{"num_hidden_layers": 13, "hidden_size": 512, "d_shared_expert": 0, "routed_scale": 1.15, "balance_bias": false, "lr_router": 0.000581, "qk_norm": false, "init": "normal", "lr_mult_up": 0.655, "beta2": 0.98, "schedule": "wsd", "final_lr_fraction": 0.1}
Below are experts of layer 10 (counted from 0) of a mixture-of-experts language model. Rows are named gate (a neuron's input weights, with its number), up (a neuron's input weights, with its number), down (a neuron's output weights, with its number) and show model dimensions 320-383. Each number is 500 + 25 x the weight over its row's rms, rounded and kept within 0 to 999. Numbers have three digits each.
Before each expert's rows: "comes before" lists some tokens at least twice as common just after its tokens as in all text; "gets" lists some tokens that make up at least twice as much of what it gets as of all text. This comes from a sample of Wikipedia text that the model never trained on. Tokens count by the router's weight.

# expert 14
comes before: " ", " \"", " The", " -", " A", " No"
gets: " |", "|", "-", ":", "==", " of"
gate0:472525490499452484493493504482455511499549491543484497446492492492496532507507512480524535525505561478501522500484498504471485508505525452479489520493486501526478442497507508469491517542519541
up0:536475477540490479508460512513473501466493485540525508485525504444453510518483486489488494474501492519488475489509529484553491498465550460483527479459516493534518527484479513455486485461505509
down0:477526478484481492516469453483555556502505568504475518465480515505519457513566503546513495501437467472545477515496500534505510502495519506522462488452477511501485494447501508476438443505495499
gate1:527465521522511492493483500457475507476522511478520477528512448524520506509497499499487467481485504507474504528479449507526535542486507510505563491464486499479538536455539498504535497491498468
up1:503530460477531439493480450542519503490482476556540461509519487494508507524501463487511490499495518508508465515450526537496500478478474495483525520552513474515496511492518513468519497515516505
down1:549517467535504487541502529495436497554520450484502502484484512514515491474516497489515500517464467532480518529484512508479537492477484527488551500489504510494528486474499512547526491558532524
gate2:477485522510517544444503528537490479475511506475517471456522488549449467507485488545509496513521485539495538482509480530485528567512473520481499503509524487517528491517484496493501488518530503
up2:530482482503461500510499541525501496444543536536514511525518508468526517546547503522517499490537492462467512479507487486506491426471497459535482508500477514531487548485495486499512540487490458
down2:491529478556496492491466466523446516504449443536483497496484521510475495507472513470466505508457523416514479473488495520476514485469502501492478458490516474522496492485502512479573497494510537
gate3:497516496524519525522485466466463525494472444511476504501555432519468510491470481462475460528510446487511525495465501505511507487509496491499518506472499463482542520509522500477509489503475433
up3:534476509481514507502503523571498500515501518502467485486470480497510473507467515535494519472462480556456467513494508495515519551509508472518492443493530501502470506485476503539476507510492451
down3:486480498484486441468530504457484491508489515446509461497481550536539488518476490531524495539498475495515494442519446470516495480509497495493505480476546522471540468489476457511481553488498490
gate4:505509488498486495495516528499464522524509511517502494487483449464525543543515475476495470519463529516510539515498539514473516548490436536517520498502473470502530532478531494487518516512454495
up4:494482491508515490515510522492519477471531528483506502472518542512452484526480486495454508511492525454492522545481493494529480537481482435502498488524538552461474458482459501526526473519560456
down4:523481446477537460491490468526479479489487524477497490507517542509501523466485508519501508491467524504523456527464532464520515496499487532528507489462532517503512463501473465501466500477462528
gate5:507472508518447460540503459498472469507478482491466520555480484562539433485474484504482517558470489492489487495447516508551458502523513507505500499498481452503487477510500515504503468487559483
up5:480534481524475502509492473509491505474487485536503463500496492505534486493519493518507565518509524493499505487525484488548500508447502509503522503472454475490465500483540505479472480510474516
down5:505501504450475505467583457496452512516498491500479471492521505465569463491515497487444493466552497512519454457539491484510490483466515480528515493488464533537502524445475458516539463507515523
gate6:504483498458531536463426470487457510511508505471503525474520534541517514519487547518548451515542534541517469470473504532483479538481504529481509467478519521534502507488504515500475490514496524
up6:489485444533475493460468482493537522541440504488504469544481500470503499480497506464515472520553479529511498478504544494488485510516468456505471492442489518555475530508517490502488485489501477
down6:508477467533496500491484465527503492490542518517515471407496513511472524498516450500485501544511527506501501497510463509544488524514502492499540535505505497496501547517513484485527462507442520
gate7:512522498494474530496463539510508503517440511527489509507542514488440547519480476463482489514513500467535524475512481509436497520504484469488513461503437498499512479464442538526476447547528528
up7:534485507496498536513489518498502482492486502513493521534471498536514485507526478506527469536518569445473531465514476517506488458474478459508522454503469478514492522491512488523485503546461467
down7:502488524495492482449508465492520538477466477515463522485508481522475487500475501481530525487486505461517547477518524505484508500477493506532448529455573508528479501520504507541499482488502497
gate8:483545512512505535496525499481461503489474506531520474487500537510506543492443471496477516452507479514487509474476485519500489541521512531491467473504531499478484541526499501557525478502496460
up8:472534519466492501473502482491468528521485508507478491526494514489492471487483494556470493513513475521479492486525535543527513511544483518517467454507518489476471552501454490521492458517492498
down8:526519554496492482511472538475545473505466482519544486496499481552542484492455463510529521499552503476470478515503520483445509525480508545486498521515496479477493474517472532458469494484533463
gate9:546469485546502535466469467503524502482488476472518507466533510529511537505486528505501509529517541538467502508494491501495473539508513490514472468516521518493499493509480485486513516468531507
up9:504497495505490498463472562507469493531470512488484498472500510542551540490513508548479529469492489492514434464517488520496498509514503471495512509484482510547508431524500505529507498466490513
down9:535487511503483477510496496522540494459486510516518540493501468454475516486519451529520510487519469492525525492469464491520532559469546509495534503502486494520440500509523499526456474507474517
gate10:467520498505536512481502493504466453496473461467500531536474502479512479471530504506471507501470481496527518506499477471471510517476535500500531547489481485519470467506500484528505504488494497
up10:529506516481507485510483492497501502482470491491458518493533524473518485492519539485478521523475492474522513458515479490505558515462492517467512521490517467490507544506512481460501493453523484
down10:527530495526512539480496515500536474494471473493510528511494487545532513497480497527507515481538493503490520512537486514478499499487514496558483524451500468486499497493468523500457516532495479
gate11:505502490529485509499544490488468474520526510503455510499471443509499483549529549508514494485458503492515450507510507535508543473531534505496520509539507510489489478527478492505506505496469465
up11:485522508489472505510510488513553449462486465474540498464514485501496508509496488494504478529546500504499509497518481487535478484509465502516481475531488536550482466453509469476508500510521515
down11:481530469517495516547502494499513492531506490489512492465522547496512491498500520471486512487495519510540485476506474496560503489491513474520475468487537489462493527538457508492463445504534469
gate12:466499512471538544471544536495485503512478498495519463490514529516458509484491502506511477504489520461479482477476495488446505531506451513503471493459529503468507483521482512536523485499514496
up12:504512530489460498542529532560475548517502563474537534493498499526507462494494485536508517490464483455477486468490536466502465501465518516543463484480458512483517497519482534480530457494497480
down12:502528522536519521483534492463604518493498533532488531498507518521487472492500502503506478477458478522454464505478534488502512493500541474517483507549457499513472529514484489509427552477504482
gate13:478487537451505526514517479510496462549462543512495523509502507473493455510476487505507523542476497490535519492511518489530539508505486504473544500498470512496506462494553532500533488496505520
up13:503458478505457512515493498504478526512498503533559488510468479453495473518497470483503505490541458491526488502537491465528509475490483505480543517490478491507538505495554502488476509482538555
down13:493558528477497504499527489502498546484514507504496501499515489545526502492483518474486480477463491501495480508466493520513478478492522490504467503496495484460468507502482490492440513495525501
gate14:476523485506495487492530514501487504503547498560517528536522463484509489485490441503488474487484484470495526487521510491473493486502551469539518500506548523500480535507474507498506515505474485
up14:489500552544521523522516516518480550492458494432522489494520484565479525527481487458499512473504513489514498503513509542493543525517488526511499466477479479460530457499522508550488497500547514
down14:526481497478500528528486481508472518477468479520505506471525476492508481481501504532521529481491468541461514499508532522504470540495495527516473494533493482531478490515462501518549537499548515
gate15:475487531529508490491498481512483478519508485517493491458476455504473483476521528530523516457494478499503504524478503473533502488490529511511527510470470479518495504541527464514499474521494516
up15:548520504502494509499481501497465509502493503512518502549473507500490489488526545467545482501449503445440460498458511518447471471452546488544527482500503497488530516484488504496506520508505537
down15:477499504531442500546492475458471543545477472470500487499525488522495474469492514542497512519515496520519506479538489515476513484495509506470475538483494475493545464508478449490589499533499525
gate16:509495518488545503503483480449438540490494494470522575552519526504468500505535507495497508500475496526507534502453506542485446509501507467463538525535525532481498523530506479485493457492495513
up16:488481475479487500510515477473482513476528511492514502481499452532493534495535493478479487481505502532511477496494494534451523491472467499504472445487462519516502530497516486535539502467516502
down16:552508492519486531480455547524474486453467465443484508485459485492519511479451465523512483485520539492455463522509529461526508483535519500480483530493477526483484468501488464510502543514495477
gate17:485499550496461485499487504512505484507456491466474478465489503530488509471513543475517470569478494513475502488476494514533532436479501475501507496504509483474500514524490506494465556493496497
up17:454512526518530523459530484518530474540512544472473473502485499497490499508449517538522497524530500532542513536516496506527513523493481529498503495510527542494443502499527500466497524564497472
down17:535438487509527484526493507457578551477523506523489502485554484508497506474506489492515510456465482508487509529476480444512476491503506483490484497455456504465466522508505511519395498507517475
gate18:519474513495501500491555493544493471486523484494512501521554517502521491489505497518516466547464498535463493454458474488521501524541514550499449431513511509496517531525521474483536438505483470
up18:490522520542525480463528495508520483480495462464518526485520485498531478501504517506494488508508516524459486455496500514502493501488482507499489471476527522490526497529517490503457495470513443
down18:480532530496494485495473509479475515541484482535515490494477490470487485479499450548520513515440531427499464502550499487504497547457490458504498513470458498481494451482514516447475517511537558
gate19:492506496466448489513484516475502516507482502516478555513500452524467476517513498503523524492514496498524521530502447507478511541543531500524487470512475487514480501502495492461516486517474481
up19:510514494486504457501510525525528491502512516500515503519510531519567541483505472456484497530500498495522529555498489498495505474495488501530506520496489455456488482500522533508495498532529523
down19:461496504516521473496498532505450528524530515494497530528535506550462538486514503499488506530512457525512507463480563482500503517503480487543535508445504527501522533523505517496485469499496500
gate20:501499528491456522555542476516502494463474508499489541489525462518522485520534492513450527484518515505534498497497505503470517477515475492448523492510477522520479498457490512505487510515518516
up20:485481505474508463481468517512502512474531541485557496507464510468556495490520457497536484549535519510496500549499501518530515518507517482511497522501505531499475507504576513480511499535497451
down20:512505511530532520508507500546501519485489476506469516507531459516497470510498498513464506482536476534485482449457517489484477515526519503500495508488443484507494507533504520494398527494515500
gate21:547492487507545543555508531496519495476437481482517458548530518518497505493519542480505460509533495488466532499501516485519477504550456576508506492483504484455510512511508532491527468498508513
up21:497497485536484500519503475492487556494534521502552519514471526522485519517501487465504501441508517496476550502510483516488487472468491535549483495486516502514474461488484496546491527516535531
down21:471500513540510497451499464514520512483508485449439508494514515519442469545506504538455466508514534481494476479496519520462472487497529475484532463471501479535499475463531506528550506478501515
gate22:492476473486460506478500521521496492482463524491505494492486497496544528494517484507543511480475464507447514501490531523532451477522493520478467462467500489486476487498509507459464490481479490
up22:532505508508469458509507484483451520476498473489486490523480532476469515499521512504499482561498542476471505463513523497557465489480497476513495490495473544509552528523535482502507472519493479
down22:479506525514488518527568535509501524481522490468463523514491485525467514526488522498475535486515490552499497512497508543488463533490491483471506538487480524516534514508502497495400486539519454
gate23:508439513442465498520521494505461539505499506521469531502482522496495463513493485494546500520485498522475487521525514487521527530515496534501493477500455506494462512505497490506543472513508481
up23:480565523497452539460541469497533490556494501497483461482533490544492548509491503505461521520497507495570534481503454507465472522491484486473492486522499539515428507491515489506496462454539557
down23:464490485493484499532446533525464517496490505476496469460522490520529461427481514492486513509513492494478480494506509489500530531484482494518531522473499527551517508507491497496555517483529531
gate24:512524491473489521464524503484462543517476520484506530470527509524513511481489488491477530550496532523461515489510504489556504495507521480482542483467492513497500472532511498507500487509501498
up24:485523524460479493488512533474513439529554494471525498475497454505467462547534516504499553489495525504515493501560463476488519518535515538487447490488471487529454490458480470496517482509499515
down24:506521471473471497523511505532455501507457486497495499479513480469504542534505510514502491527485520513494524503501490474515495523484510514515494495522505480495524491500530525456442535512514508
gate25:501489500499468530491479490455464478497504466511523507489518538486500484516504452508506454542522493494505490465493489535470516475471521532540501528514496474511513504511455486485496460510505483
up25:517532563482493465499472510478503496461514526481477507477517471469479542484525499538537521496476495491507503534503511481475462513517516481512457513526518491476534522478506505488502502532512515
down25:533496477477503515494502487527502491475472488529515506520515542501459512496479546504481537473499499467532496482484498499508491484516487487518460535508532481488530471471531541470454500532469487
gate26:543519497477512486486496529502474485532511476514484518505467515515468518480512526481468527497487478507520501441473545487521497533461483503508486508523510515492520508526496530508519492431473468
up26:511532486491482467505454503482535492451516513509513498491480491481475489502514477506527519506485500515481470489501492501511508512433522464467505494501518485531502485485487533474509539504529476
down26:473512561514499542489508509477504519500470438508459500516476500534488493488477522493466498452476532495469490486510516471482510481463520503494475509524462522493489490486464525513504510500513481
gate27:504492518480484419498469505545506461521488501494516490465533475477490488513453516509547475482472523484492519534483494446443518513498544474464533505496493496500480522483471460463524515520513500
up27:512507478493501503503541506488469502500487477517493458537486523506524500536480490444490476514472495466483514503491513530497506530482534479494477497503496512535518483567458489469518498518485542
down27:476490464451492511482541468500472495500542460449491452526484481455493497473482495490501520518505483511502519522481499545528517523486520514491498491496514471487474535478488472498578524460506467
gate28:479505472499518498503473508489506511512492503509511468491525522497528520503482513484468519507500496500525520495525519446558540500477491484498503486521509460489505493532494523507498472474516555
up28:482525531509492512478471532525526501473464465477473490503517460491492489530519522471493460554490521489509523478461472523527530534517509515514479482464501480511462503509503515465481523492519482
down28:507514511496488460505496512488492507486447515485531520441455493504496483498520464511493528499508469468505524457478496540468506485507457500483520467477478501502490438475508469531559501522500465
gate29:476478531504490501480533557489476515518498485522499485508528493480478503508474484483504469520500482479491457485483513474490494567530520508470461520494521535526504484546507497486479465471508515
up29:508511432497479534496476495491541463509553529523493469504543518466502483475484508541465477506543487519503518484499469500498530475428488530551549512490544548513500512568478496502498476543496518
down29:499498512505457497495487491503513494489486480504515561501464471556435450503520500473537467490504454524519483476506466532554501466529484467521530491462521517499487518458539473464510491497523479
gate30:492500480511487532475478518464460539509511519533544497487541489473466483481466462492527457476468517522534488546513498479504518506504499510501495486500506478486492564531493517483524492486512496
up30:518488500478539502502485481477492506476474493512488481466533485524485477545523505530472485477453502511548497486466488503523516518470512482504567493503488472452514451502451512533475466507507573
down30:514470501541448547546497467482549518499535485513505487505516514495518487437519495472491458483490525467513474478484517539527537512490523480496485559514529521498536555494512521492512481526500531
gate31:533460462504521502511478494530499529516553496505523510531479518565496505520462507471465487487498484486516521526516476521517507546476467496453509543551532502520509540532511506509479509516508478
up31:519477505493497460489461492497508491507482492524498457515507471501481480507481456465475480524488521506554509455498503462488499504470515501467485480476483484495522471522549504493512546456543484
down31:493520507476503471510509470486534534544494485513500520500493497444510448485475462514499515501492521533531535545518508487515486489457478471480512497496469523496508502534495533461513492508466486
gate32:519523523559506515502449493474471463509479505499482463477524489502537537506497494504499487532478495528523519530514560501483473515510509490480534482463500542467523541506513519485510456511523507
up32:531487522520473513478483531529502492463500492440542445460525531517520516507482482483484477500530485543523519503476490517490513471487550494513500515549482503489533478506487523508526496520498520
down32:505453511520492484552536490489493533514503522467486498471485508532472442471472499502505475541478484499524518495520489537504459485515510515516515488487518509511473520483478459496509511463480482
gate33:466530460499484497525479520533554510543518498525507497505507480469528526472488460488527536452505522514479544518507486524474484471526519502508561506507487488518494463481499516524515529504517483
up33:518476528482505484504517480467478472504485491491464505510475517512487516469507569508524472514470499524546492493529494479502529493522525483458551520479515489512496489452491499514535504487467473
down33:531482541483479529461508475479489486461462490520480455505457491476495491514524557519514490512523516473501494480473511512517496483496510443506492529467488514553524478485543514486441458496482502
gate34:516485493490496511506495555499470494495484494491494484507444528490505499524513477522487473475499469509540466463462485519474492573511475546487444521494473535485515475498524514475514474506478493
up34:518471524548486472528497500495533483507545503465541559478548543535449524511528488528493491466473509539502476503512525514506503508528528489498504487514515471457519521501501525507489510505479478
down34:487509500509475524512497560490515474518463483503438476502466487489469523515486502521486552526506513550506520475515498507490499542492520501494544542505527492527442508484523499479401519515520516
gate35:502503540485489495532493519451494538494565505525437455479449490510459502477455527527508464527492517491485547496446473500526475532512497502467489496473518520452546515473532481545502499525502482
up35:465476522506487523490513463484472489494482506537517494469526492513478472507508484509507458548436520526483494505509511454498483540582499481516532508483500525460525555523486513515534469540486500
down35:539504485465493486555518507546510477528470535480500537503545469489533479489499507475504513559499511487495534541531491510440505495474514475494502516503509499562514461464545441514471460470502541
gate36:477479551532478489530493489520529496489468501507512510519494504480494476483477444496526481450515469514523526508446538466483487506498454457537510511483507513474538528499497507515454508508518463
up36:491489518486510524517482485476492510471523513533499451494503496449513479482473481522501477492492522475481486495479491498525504470512489488516490452501486536483515504534490506491503493512518459
down36:487527481522502483508471533518522526533467508476495496494522469492528488482519515477439501529467461491496509476518482495496495518475526500536505532530480456525518530483484502474463491470500493
gate37:473479472465528478488468508514488456496473444456453531521481473471482496500474494563521499495538473533464471481526486512514479502516549539473460493473483493511525507502499507496488468478505522
up37:529491486529501456543471541524471494487500495480489545566434507495526509516502491516458518481503520483503454510485455498519505531545532536510526495487456506492520488488521496475506512518488488
down37:473512517493526478494503505476502507529508534543545502488493491488511503509527528528473487483527509526444511499510491479523538501546510510501488511522482402500468534518502544491496510500490468
gate38:474484479496449501498488521525529485576499490494524516452489500501508519510476513540462564498502492496570537493522467456496459529507491497484556492517508504528486484502465492521524486487494494
up38:489493451458506504436459463501504505477449501443509497488514507508508493506523507462485545496505491434468522497495465508483548431449516519468486514522517493510517473458516505513498514467496528
down38:523529489518490552461490526518544512517494532501537487495536513482509493487515488498496495517529480500463511540471532471482495496490477497470487502508471505456485501480486521542471504517498474
gate39:529499496455504504463488484521473465507524505510515507516523508528473548497521517510502517495518535472486500503483503502475551433487528504494494479491477466505502509524484467559481535535480520
up39:526499503452499513512489489509476473518474505492521522485506498513505493505532495503496470503502443486514495478488501487535532466516487502477440485497521504515508488513516489483471505508484524
down39:508491536532474536532526495519569550513474464518479484487517492496504443516499481516505483476508445526516510538462490484520475482519445525522516537493476512462509512455503506499544502487513507
gate40:489539524483517498492513508491508453476458485509454501509502502520467477498486487471497470541527436493494498512485522474521485529564481488536474528506510521493515495510480484500498470521495487
up40:539493512482473479523492483513475456495517517501531519471517447432504499478481493504470494502517548515511516518561470467497513471493524504461510518514510477522488480456504481532520535494518520
down40:522455546516483495470528471546458511470536495504486473500500478555473466508505474544526516514535471517526529509487475494488450476493442466543465504481499494477501516498497523498557483513488505
gate41:528480509514488552520507521471502499525490485455489527509519515524496484476488498486503495464512545431542458520493475442466490500496537506477473483532496507507482479513517494489505496459530473
up41:532467464504462470497477511491499512491465483478437491482545442481482493503476525530500484526502480471487481500469499513473503481473528484544483480484508497474510507456487493465502507530476503
down41:517454513498503503496472498454498494426489511494481509513497493454562511472542521463483491520479501524524504514499493477471504526471487480517492508498498524455517504483457524509497489516493495
gate42:497473495514506512456480549522523510504472507507495467480508490528503555486493509544498523491520503528487510490486461532542548531514465488509506459498520476493501455498488530500476480505466504
up42:521547528518501498503511500491507522497509489493521512500509480490500504480503512520493511516494508511493523492489462530482544560489468493501505500485528514513485471508501496510509473516502540
down42:476440504503464489538517443547579510461523481454501507512500487469473510490466487524527500509483520515511521514492520498478479540469516495510502510495498498479487507538531477509423465493468517
gate43:477507508481487499493477467578548499520496518496546494536503520502479491535525482501499476499478500476522539496509502507512502496493496474475496516496496471540474516523511455495497492518538466
up43:518498515462500519439480493458520508508473510504489468497455516482494490487478482478505476489509532501513493488511459521501523522478489518486514516507498489481462514545513491488505496500486525
down43:497538509488499535518498510531539542490532506493519503462516469520490507471447487461538517508517505483473493504542494401481497498496465494478502509570519500463478519517505514502572505512545496
gate44:496474505512491510506541516461498480515454508479488436495532559469472471500475510517495480465525499548489507471487516520502470514509523498478482521500502479487517487536487505504486508478505523
up44:461495473493500517496466483527480535532523544523479545501482489503535525478530492496546531503497461478455504495527539521478534467440506504525524495504442503515506520414483466490503563527495465
down44:490509520502489508510471469533449503458472512471520501489510467489476517512506535503439557519515546459504461468535508522473497474470509511526467462478508523522523516466544491513601475470489486
gate45:474479482513551488499507511516535484552505445492513517494517526508486493524519478478495483527491485483501477522518508497470523545535520483556486469521519498450487520526488495478490486480490455
up45:480477542503522512527499534509479490493517476521505522523501468537460514472479497495503489453469544485487481522479484510480536521518476563553545462481509523497498497507495508484510468535510500
down45:492498513491532485485508499495508536492542441528486480498510508505507493498498530465494489511487491480535482502506553494511459482452500467499491458475537519497527523496483527495491460507501532
gate46:525530499499522511506486471487510486511544499500474494472497550485519462513495481499491506501513471502504462490511502417485464494535527489429546462551531509502488528548466533471494493481526482
up46:522475500533504501543474487495517515473550516518524565510475482469511488468524519553442465495496499491470476498495499466493516477492503472531517514514536467572494506481508500534511497509463498
down46:518526455434479461449504496518518487530496508528476483521495521463466521476501475491513497481490472471474530470517494453502494520492493504495490492528528543468480502501508505487534473517531495
gate47:504510506460507523495509471495512430545473539486498524552513472487460518546467470467547475494477515469514491489457444444521515496510488495511473491507500519511482483536559491482513495458480474
up47:508501481515518509491495486499517475488544511506475499517485496507488464471501491502495526477465498517524527520526467538466480526541502492500514503477522500487483446481505473526525494550489512
down47:486471513518510502479439548527447496495498514517463532494518519482454539515489520483501528550469555541507513512522530512481504507529492537483489485502476513491533480534495508474507493524477515
gate48:512472483467511535498496486511502514493507507485478472500530528452511481499517512512486503552442505520510449531481490461526474514497491495497505472528475476451473484493510509483525446473489512
up48:502467487530517554489528485485513484518455479490521481453540475464529514497487471515459481525470506444547444503516490509505526521467479449495533502494511518489542458492469498523509525490503531
down48:502477489505494459501479510509544511467472534548544503531557521468504502476551466504469463500531503524510533509494518508496507511468486479494521485482489541510500483526492540456487504491468503
gate49:524542484466521508512532447503509493537490551535512543521527493472571485495520502485495500474544484465529532501485495488532458467522455449496515454509467520505489532510495489475485499497530516
up49:517502521516506507496496544503504492476473471496473507486503552465511493486513535465473495541504486516533487501448527492532518490496534541488527497531467531492502457490466531490493444504481495
down49:467498466481465501485489487538508521498503470522495503493478491451524496481501442509511499500486502501505541458478516504509461495462481499463521493535530482552488480501479501532561503471480523
gate50:539501548533519513527465493521493510477497455505494494504482470509486498483456525464520454537508482528524505531506493500532480504543464494475519504544498461485518503487508534496499478508520474
up50:516518517522501497494464476477483510453509496474470531463513464542489485504477481494503489499504467529522454498514507504478477498555467455524513475478535453499497542467521524547499493503513489
down50:482500461520479573454504486511560461529514465505497533505489527485524529533483510459491487506484546496540459447503496483507516481473497549481489482461540496490482476526510536506514521531471498
gate51:525497509459476478501447481519504504505518503520517531480488487509551497507547502478549459525526536535449505529496501589501481506532493490523503539479510506494504529493480506471507500525484484
up51:467513456509516525493489557538485445543470526476477465495479557525486504496462489496463515493487512521558484544523526488487495552486496520477415471461528494510465478481528507521499504472529505
down51:529494505475510492482499477476492460482506498493513515473551510534518457522486498517504501522515538525483467461503489482492481482493526459483547478498507538500517450485505452505517482455510526
gate52:506469498520479480483523470432473522530467477519515487494509565499494513563471541505503492512496539500424512502471525520486501546535488482491491510501455530510502478497520509492510520512459547
up52:510497506523487485472487480518496501493491513488517484449497495493508502493504524522478525498525474518470558505486510537534485495542484478463514510504480481519479491497524507482520504488480500
down52:487492469475486505501507441476461498532571438555492514499486510520514460502519509487504492505413519467507489488446535504513499488478534538475534501484550507490494532459514544458533532518460497
gate53:552504521524480496505500506487497484487474514501521504533472490529479490483518483486517567517520519488455534502509509519497499462479469494451486529498489477528497526510536522501458543494544533
up53:468507530484486455530472527506510487461515468476534559484541490530514488531507463522453508512486504428521498519513442499493507540514509518514573498496526496526493496474539468537526498557514519
down53:489480499497530471496524493499542504514510570492487518451478514491515532534477526539524469464504505539515489507488545500525485498527526517512517462511528503513503511480539410531442474513513486
gate54:507511506505530524530481470501482482474500495527483437454478497512493491506493519489480541522478531531447518475498457474473498480516499523497515460468510496530526520537463515466510495502581495
up54:495524507523505507488485529475527516535540492507569541552505499500527508484499551481540502492468493501499491501513507533482497549467499472520492481537501458498498507486497496494503490507508517
down54:485520491498515515517522488530515476529492485533508469495498492536471537494536473492560464532571488477505466462523521470491496476480485516506516477505456498539447475512498491468510486477509510
gate55:503499533539489456554473531481443503488484491491488506515488500483458508523501537485527475551483480468442494517498509511523503530483536527543500489516475480478495468494500492511503470477470503
up55:506460529465503505504469514537502504496475489543538502503509466534498501516466523508467507576473465487484476450493510507523523535512465525516496505497514498506518509524472514466497534472475481
down55:482462475471504487506501472496510497510463456546508520506545484511514505503511492500473506492523544498490515527508556544471498452528495488479485461507500500531504508494509545477523517516534500
gate56:488495499526525506496468480482561445493514501465498510517506488494480450505481486515489530503551515497506495476500523538492505608542533523459523494488527507486475492532501532481502421508518519
up56:481502475536527521516469469554519518502514472519533487524557506491518499499503498518539495467506504517501487488480527533470492601522464471551552532509500490482490508532473480512506444472481475
down56:471517529488508476490511464465543534493473462518488494536546506525512469508485510496480487522489505503507492521484526532520500535504530531482455519502488537535446527527479509484414492496501475
gate57:463498516527497502523461497474500508507479512507501535521530471492522556523518526472480455514493495498533458537461478495514489479503532495466511490499506480509531564503501516466461527500572490
up57:524475486470497515526506507513474535534526474508515510496425500492517497544532504518510548525480502463506476469513529448528490502436485507456480539484454501529495526439510451508509450513499508
down57:479496513504498496532469481494474508510518483499473513523478531502511512462505467471473540510517510522521511543505547517514462528522493493507532483472496490489514522488511495481511473497543505
gate58:495498538467511501532502483486533524450503522470502520521466504498478533499499504523532514494491483491508523543505486486534525517511497506470501498542531466509487521508568508485515472498513476
up58:534519501477481536512517505468511484505451465499531506538515481507492520553520517468520534512512452440442490475496516504489499483484487495459475520525487500478472529524513549540474500463499481
down58:499502468538462500487514480488480531477514468561513477450526508423569495519524484489501474486518508470498521565480472491492482498548522487496515527528513493461518528499500486489540484545497478
gate59:527451494507498508482490543488490538503493524453518472501519499505523472480507468528486513557506482487548535510485518516509503480490468501470472504518523549502527504499534492460484505460531495
up59:503529504495503492503468494483492487506518495508493470472526484505496561519540466497520529523490536457488486526486514546520501519457550491500475479465518484503495491477534544489506482501490509
down59:506496500538500484488465471479521494441490497479537467493503530454471461531531513477527479535499511524467513471481500416498473529473487419472523509500526509483510526497528511477510467493477479
gate60:549500506512476520493474491498505472501445553491510520519466518514502492515507544501509491510490516504439519518495523500520499525555484493499493452515477495547512485562530495505540439500504520
up60:512528523525463475495498488483529437509472533492498499537503534452507518501521510490486468489491452520486488491481538491517505510532530477489501437522543514498541492551474484479468468482515497
down60:509482526507473504517523482494462489506518482531480482519479536510512476467484500490490500530505444495499526535498462526492470507474481494531504489511484533498473538510503486481468473500508505
gate61:502511527530496523476499502486431522528486478538492535519496530488504538530513486541517514541465523513546477499550503532452479504501547481505481504538533527515538540486441472472508493491502439
up61:534543458529491464493539508493522462483464524479527462506522506458466510534462442473475520488563493513461473504511489430513513484472500458518508503485479470511513487463500514525501517497504466
down61:524523490513527538525514544521550463507463524483512447522450505547508531507464519502509528522527512536484471456494462537495498515511504537493483554517491514517486474553515502509424521498496501
gate62:492501519510518484508486514501490506486528533496525497514504489482466499507511479498482477470509511551497478525485511494516495507473460461509469499484487498507487550499476505523532495531496518
up62:479472529513489493500538501490568503513521514506536503540499507499479510515504493502495510490523514519485502526550477507544493502480490470474556469498544486512458492512482486529500471500494553
down62:509532528507470534539490486489495478488548514534518521505490485500474560540510494487530502494435467561503478518492534513473528530535516485485477522515547523539516447469528454518487518506513467
gate63:490475500484538534522495460488511484516501522475529476510477481488513500511510479450528474475487520452490483500491499493497503497485467520503484551506472493499510493521527492532518501504498526
up63:464457476513498523492505534520481508513482478500523522493507490461504462522508487467535540456518516475442477513527513474490496501507496508488498492483502503499539516493476490482516499476517494
down63:511556476479514531532469488471437496501497479535502474509516512510494500520469467511498508456487510481505442492546528544487511479460479528483440496522477464500525487517532523514527517567485459
gate64:504497505520506506543508516477474535504444506508501510536486489485511480511471480479507471492475518482454480485521512505543516481501522541500543479498529503473555471516481512466513464516480483
up64:521502537509522518498500492509460496503494501526527512539511527507512495531475527478572546512453542495540493497525492488517447495498488536480496487474526550473537480471556501529509471468505465
down64:479520481505500497499468501458465532482522445540487507479499512466442493507498493513522503489535468538518543556537503497503496558499492492520512495531459501473527501514511502521434496511527497
gate65:503489531473490503503506517476517506498509512469471506495479530499516524500467520513496487493502479482491502510511510512487506510541490502471456490500468505500530498494527521500499464465514502
up65:444535473499514468493514522502519491501497529482522515457492450511519523519484492487532559493501500481517517530516460474518540505486512486534516469500509451503460465513495542519495489490497472
down65:539495514505484507498477544507545491507493502516495481516503513493498525521521465510447517511516500473483497489465521485515510467506527504527471478511499468494449505522502500508578552498496483
gate66:493522483498518523490531521510489493521454517531522509447500518487495453490515459500510528478495511498463480491504500468526489506518497500528474518493484492514490489498512516458513490453556507
up66:481533514499510467450489483521527491505505475484538474511498479550524488495513502497512492455508555526490497459486510525499483515473506502548554504452524538497498516477443478494506487470526506
down66:504461489491479523494490475466488509521516522488499549515523490519491506526489535531444461427522492528530488506488509533495567520502532509511474526515525529471521480497506491478578539477500525
gate67:474483535510460534492508455490490484507460509499524501502481459502494520547480508473564495470486543487513524555470461480535515487527510460538501462476484480482523504465554483487500487503478502
up67:475502489479465488489513512494513484494498526515508521488551485477463513485513485495494504497521478467470547509517505508524470530500475496522503489510512531489503474500490493512504526516478482
down67:512488520505541484516511517507515506489503508494527500519520448474514489510485512523539507521483517481510496507456491509476535507499551487521551475467493493479419484525529500495475450483527494